Experts of a small language model: vocabulary 27942.
Below are experts of layer 4 (counted from 0) of a mixture-of-experts language model. Rows are named router (the router's row for the expert) and show model dimensions 128-191. Each number is 128 + 32 x the weight over its row's rms, rounded and kept within 0 to 255.
Before each expert's rows: "raises" lists some tokens whose logits its average output raises strongly, later layers aside; "gets" lists some tokens that make up at least twice as much of what it gets as of all text. This comes from a sample of Wikipedia text that the model never trained on. Tokens count by the router's weight.

# expert 6
raises: " others", " the", " other"
gets: " and", " or", ",", " &", "–", "000"
router [ 64  49 155 142  88  97 150 140 163  96 162 166 114 149 120 171 164 156 157 173 169  99 142 172 149  92 116 114  97  91 169 167  91 138 101  90 173 104 168 117 162 147  97 146 158 101 106 100  57 113 164 166 102 116 117 119 153 102 160 132 149 100  79 127]

# expert 15
raises: " the", " a", " their", " an", " them", " be"
gets: " to", " the", "'s", " his", " her", ":"
router [138  93 144  64 174  75 158 106 217 108 134 181  76 140 160 165 167 155 169 186 184  92 120 154 170 125  90 111  77 103 176 178 116 135  94 102 141 101 139 102 129  84  63 156 157  90 182 174 116  94 152 135 106 115 148 145 141  92 143 170 112 108  76 173]

# expert 70
raises: "All", " This", "In", " However", "Population", " These"
gets: "\n", "==", "===", " ==", " =", "===="
router [ 82 114 152 147 167 109 131 125 171 130 153 148 141  95 147 204 149 155 106 181 150 117 164 165 159  70  82 105 109 114 177 109 128 189 149 103 158  96 150  83 153 116  76 162 175 116 131 144 136  94 148 166 129 121 114 184 143 123 168 146 200 111 147 158]

# expert 30
raises: "born", "N", "2010"
gets: " (", "–", " 3", " 2", "2", "-"
router [114 110 161  91 156 126 178 128 150 138 151 134 100 218 132 164 163 151 144 164 140 110 136 157 179  63 128 125 112  94 149 155 122 129 121 114 155 123 152 106 164  89 114 157 166  75 194 110 115 117 182 161  95 102 168  99 126 142 152 143 174 129  95 179]

# expert 56
raises: " the", " its", " The", " this", " Directed"
gets: ",", " The", ".", " He", "The", "In"
router [ 68 168 152  81 158 132 153 129 125  47 157 141 154  84 125 145 133 154 168 166 165  75 160  95 162  98  58 109  96 102  97 144 171 125 142  71 172 124 146 128 109  57 128 158 142  91 152  95 114 124 135 150  78  68 142 131 150  59 186 126  94 127 102 164]

# expert 107
raises: "it", "ine", "ile", "ot", "se", "ien"
gets: "S", " S", " T", "t", " F", " D"
router [ 71 126 162 125 123  92 137  77 139  80 131 189  95 167 166 134 216 131 114 158 130  85 114  84 153  98 143 114 152 115 168 166  86 164 126  75 172 114 160 120 161 122  93 175 138 120 147  75 125 123 140 156 109  97 187 168 159 135 148 109 161 105 130 137]

# expert 68
raises: " followed", " also", " he"
gets: " time", "|", " years", " it", " also", " this"
router [116 162 167 167 100 124 142 120 125 123 160 187 118 127 148 136 139 151 132  96 155 103 170 129 150 130  60 139 104  98 130 129 137 162  97  97 144 107 141 107 112 103 139 146 155 139 161 131  99 128 174 139 113  82 161 178 133  94 177 152 136  84 106 141]

# expert 2
raises: " the", " this", " their", " his", " a", " both"
gets: " of", " in", " with", " for", " on", " by"
router [203 122 120  89 188 100 144  97 191  68 123 136 105 173 152 174 159 144 135 135 159 102 157 165 136 109 158  86  65 105 162 181 111 117 125 128 132 119 129  73  81 135  99 164 156  73 220 191 129  82 165 154  88  86 161 211 170 134 156 176 153 124  90 136]

# expert 13
raises: " same", " latter", " last", " whole", " previous", " new"
gets: " the", " The", "The", " a", " his", "'s"
router [162  97 112  84 152 107 152  91 161 124 128 164 144 181 186 172 118 133 129 161 163 131 151 144 152  58  83 134  74 102 195  98  77 129 117 119 161  99 146 121  87  63 146 156 143 112 153 123  99 115 119 169 134 101 185 136 164  98 184  97 179 112  75 183]

# expert 111
raises: " themselves", ":", " that", " were"
gets: " by", "\"", " who", " which", " that", "\n "
router [165  98 165  84 193 144 163 147 202  94 152 164 107 144 170 159 151 155 135 149 162  78 161 135 164 113 102  83 123 100 141 156  60 138 114  71 159 128 150 113 143  58 119 113 156 108 192  98 112 119 146 145  63  93 155 139 142 124 170 174 116 133  98 171]

# expert 82
raises: " be", " run", " have", " make", " comp"
gets: " to", " the", " would", " can", " into", " with"
router [ 78  81 167 156 154  77 158 117 174 116 150 157 104 164 154 165 134 173 160 149 138  90 152  99 124  98  92  87  76 106 170 163 102 173 114 102 113 115 147 102 133  99 101 175 166  95 135 148 105  78 155 152 116  86 173 156 161  66 112 164 159  85 135 177]

# expert 54
raises: " world", " American", " popular"
gets: " the", " to", " his", " their", "'s", "u"
router [ 71 111 118  54 202  61 142 118 153 101 125 162 111 200 149 155  97 137 167 212 174 111 163  95 156 103 140 136  88 122 147 142  74 154 138  93 133 136 155  93 160  59  92 165 155  53  86 179 101 119 163 174 104  87 171 150 169 123 134 132 139  94 108 168]

# expert 16
raises: " Candidate", "\n", " ", " at", " —", " Date"
gets: " |", " 0", ";", " 1", "-", "0"
router [136 111 164 125 193 130 154  95 140 129 161 133  98 159 143 121 140 157 103 180 157  88 140 178 153 122  97  89 101 103 188 141  83  86 104  95 167  97 148 101  96  67 128 157 164 129 113 175  82 108 166 177 113 119 150 180 167 143 167 157 156 109  90 145]

# expert 50
raises: " the", " a", " an", " also"
gets: " was", " as", " is", " which", " were", " be"
router [163 114 140 132  87  83 157  86  79 138 167 167  80 160 133 145 110 140 155 171 201 100 157 177 176 131  73 110 143 107 121 146 151 155 106  88 181 113 143 138 130 128 115 148 160  78 179  74 118 128 140 136  82 108 166 190 154 127 123 124  80 106 117 119]

# expert 122
raises: " the", " The", " \""
gets: " ", "–", " 0", " of", " |", " ("
router [ 99  87 180  94 124 125 138  54 143 136 151 154  98 187 148 151 128 166 113 137 184  84 131 204 172  97 125 119  87  97 169 130  92 139 113 116 157  88 175  91 105 139 123 151 183 106 106 171  71  90 150 144  71 143 161 147 178 145 156 154 173  88  77 103]

# expert 66
raises: "s", "ism", "qu"
gets: "–", "-", "/", "N", " N", " 0"
router [ 69 129 154 133 159 156 133  69 155 122 143 170 142  85 178 164 127 158 144 163 122 129 124 167 154  89 137 114  99  95 186 143  57 169 146 103 128 135 151 108 140 106  79 153 174 114 132 104 131 175 147 168 134 122  76 130 161  86 176 152 171 110  75 167]

# expert 28
raises: ",", " (", ";", "."
gets: ")", "\"", "″", " 2007", "}", "]"
router [180  68 161  85 223  80 131 136 147  90 130 141 158 118 142 142 164 145 100 127 120 126 151 189 118 134 126 109 120  89 139 178 142 159 101 101 123 126 167  67 162  80 109 101 120  77 158 198  92  99 142 162  66 155 192 142 114 160 170 127 171  92 121 172]

# expert 55
raises: " ", "\n", "\n\n", " U"
gets: " |", ";", " —;", ");", "′", "°"
router [166 134 158 123 183 105 151  98 116  75 154 135 134 187 125 130 145 178 120 182 168 102 168 149 156 118  90 105  88 120 147 152  84 132 100  99 175  97 162 105  92 103  88 163 145 101 161 141  81  98 183 124  84 128 191 130 164 113 164 180 139  93 100 165]

# expert 26
raises: "|---|---|---|---|---|", "In", "There", "|---|---|---|---|---|---|", "|", "General"
gets: "\n", "==", "===", " Total", " Country", " Coordinates"
router [ 83 155 142  89 109 113 140 124 129 142 160 170  96 129 150 147 140 177 127 133 168 129 174 186 142  99  89 125 131 102 142  92 136 129 114  86 170  78 150  69 113 127 137 170 145 161 140 101 119  89 164 173 103 123 100 168 128 166 159 144 172  92 136 155]

# expert 5
raises: " the", " his", " these", " this", " her"
gets: " of", " the", " by", " de", " H", " for"
router [147 124 147  62 178 114 162  81 127 105 130 126  83 134 175 167 132 166 135 139 164  78 135 164 158  92 161 104  72  91 217 134  59 168 153  95 169 106 153 132 113 127  99 114 143  80 162 130 106 119 162 149 107  87 138 161 150  82 142 159 169  99  95 131]

# expert 19
raises: "–", " and", "+"
gets: ".", "%", " He", "000", "0", "00"
router [ 83 100 161 110 106  80 140  92 163 100 155 103 126 159 169 120 161 151 133 158 163 108 158 115 147 113 114 111  67 119 148 134 102 163 116  63 168 103 142 124 142  87  91 166 125 143 142 136  87 101 168 160 110 104 162 173 161 173 167 132 176  85  92 159]

# expert 72
raises: "ano", "air", "an", "as", "s", "ails"
gets: "-", "i", "o", "is", "–", "a"
router [120  31 143 118  90 116 157  76 171  90 160 113 109 120 153 154 143 151 178 166 147 110 143  82 146 150 117 108 101 112 145 107 104 135 129 142 119  89 138  56 115  98 103 155 145  95 188 133  90 134 153 173  99 132 128 159 159 142 135 144 143  91 115 130]

# expert 96
raises: "ities", "ist", "ists", "istic", "ized", "ical"
gets: "-", "in", "ic", "b", "c", "r"
router [107 116 147 116 195 119 142 110 148 105 153 181 108 122 131 150 152 151 181 165 167  87 112  96 150  83 175 104  82 101 155 170 106 143  92 127 185 111 178 137 156  77 109 144 156  94 147 138  96 112 169 201  87 117 152 149 146 219 161 160 188 115  95 128]

# expert 86
raises: " The", " This", " It", "\n", " However", " At"
gets: ".", ",", " that", " which", " but", " and"
router [ 62  81 149 151 127  76 147 120 116 134 156 149 147 184 145 147 110 147 156 109 192  96 152  99 169  94  48 127 133 106 180 151 161 127 130  43 168 108 138 147 142  61 118 160 158 158 112  62 134 108 131 128 117  74 175 158 174 145 124 114 119 118 157 157]

# expert 90
raises: "====", "\n", "|", "There", "===", "Population"
gets: "\n", "\n ", "\n\n", "|---|---|---|---|---|---|", "\n   ", "|---|---|---|---|---|"
router [175 112 169 119 116 120 165  82 138  70 158 139 129 152 136 130 152 176 125 183 174 128 173 140 155  65  68 131 131 104 118 143 145 118 139 120 174  69 150  91 144  77  85 161 169  97 146 130 109 104 153 141  73  88 171 142 140 119 150 140 137  81 122 146]

# expert 76
raises: "\n", "==", " League"
gets: " |", ";", "°", "″", ")", " −"
router [121 121 166  97 170  95 157  93 141  81 156 163 135 165 132 153 126 162 169 186 148 116 178 173 169  77 110 112  99  96 142 159 112 149  85  78 187  99 159  85  92  98  98 179 142 102 109 129  61 108 164 136  88  90 144 134 180 153 157 171 172  84  91 159]

# expert 83
raises: ",", " |", " and", " (", "'", " of"
gets: ")", "s", "es", "ers", "is", "as"
router [153  98 153 130 142 125 143  97 153  89 141 169  86 166 153 146 197 156 136 165 146 121 154 119 117  87 141 136  98 122  98 194 102 147 105 125 172 116 137  96 123 125 121 130 137  58 154 191 114 114 176 141  74 111 158 126 137 190 172 118 139 103 151 168]

# expert 11
raises: "%", ".", "00", ","
gets: " 2", " 1", " 3", " 4", " 6", " 5"
router [134  88 126  77 166 106 143 128 148 120 154 110 117 175 140 113 189 157 140 129 141  67 143  61 157  91 165  66 135 102 177 135  93 148 117 102 178  97 148 130 151  98  89 126 183 145 142 127  99  86 168 122 127 115 178 171 133 141 141 155 156  97  82 176]

# expert 27
raises: " They", " This", " The", " However", " It", " There"
gets: ".", "\n", ").", " The", " He", " which"
router [118 126 157 128 112  97 179  77 145 141 148 162 113 157 150 129 118 165 166 144 160 110 170 137 165  85  99 114  96  97 144 149 124 129  98  89 157 105 167 147 154  63 118 159 168 160 141 125 108  98 158 181 123  91 137 166 154  92 136 161 185 126 115 183]

# expert 98
raises: "Population", "|", "ind", "She", "Scientific"
gets: "\n", "==", "===", " ==", " =", " ==="
router [122 118 157 132 150 100 157 111 146  84 152 154  93 124 137 171 138 166  96 141 174 138 154 181 137  82 102 106 122  98 127 125 135 186  99  82 146  79 155  60 108 139 106 175 180  91 168  91 131  84 143 161  85 110 123 170 142 123 128 170 191 113 153 170]

# expert 71
raises: "als", " there", ",", " census"
gets: " 2", " 3", " 1", " 17", " 4", " 7"
router [101  77 147 135 207  91 117 118 122  76 146 194 135 104 154 110 148 141 120 158 155 133 162  96 125  88 158 124 128 100 150 137 126 176  88  89 131  92 169 125 109  94  98 123 165  72 103 140 126  98 134 163  98 118 173 194  93 227 164 163 166 104 142 128]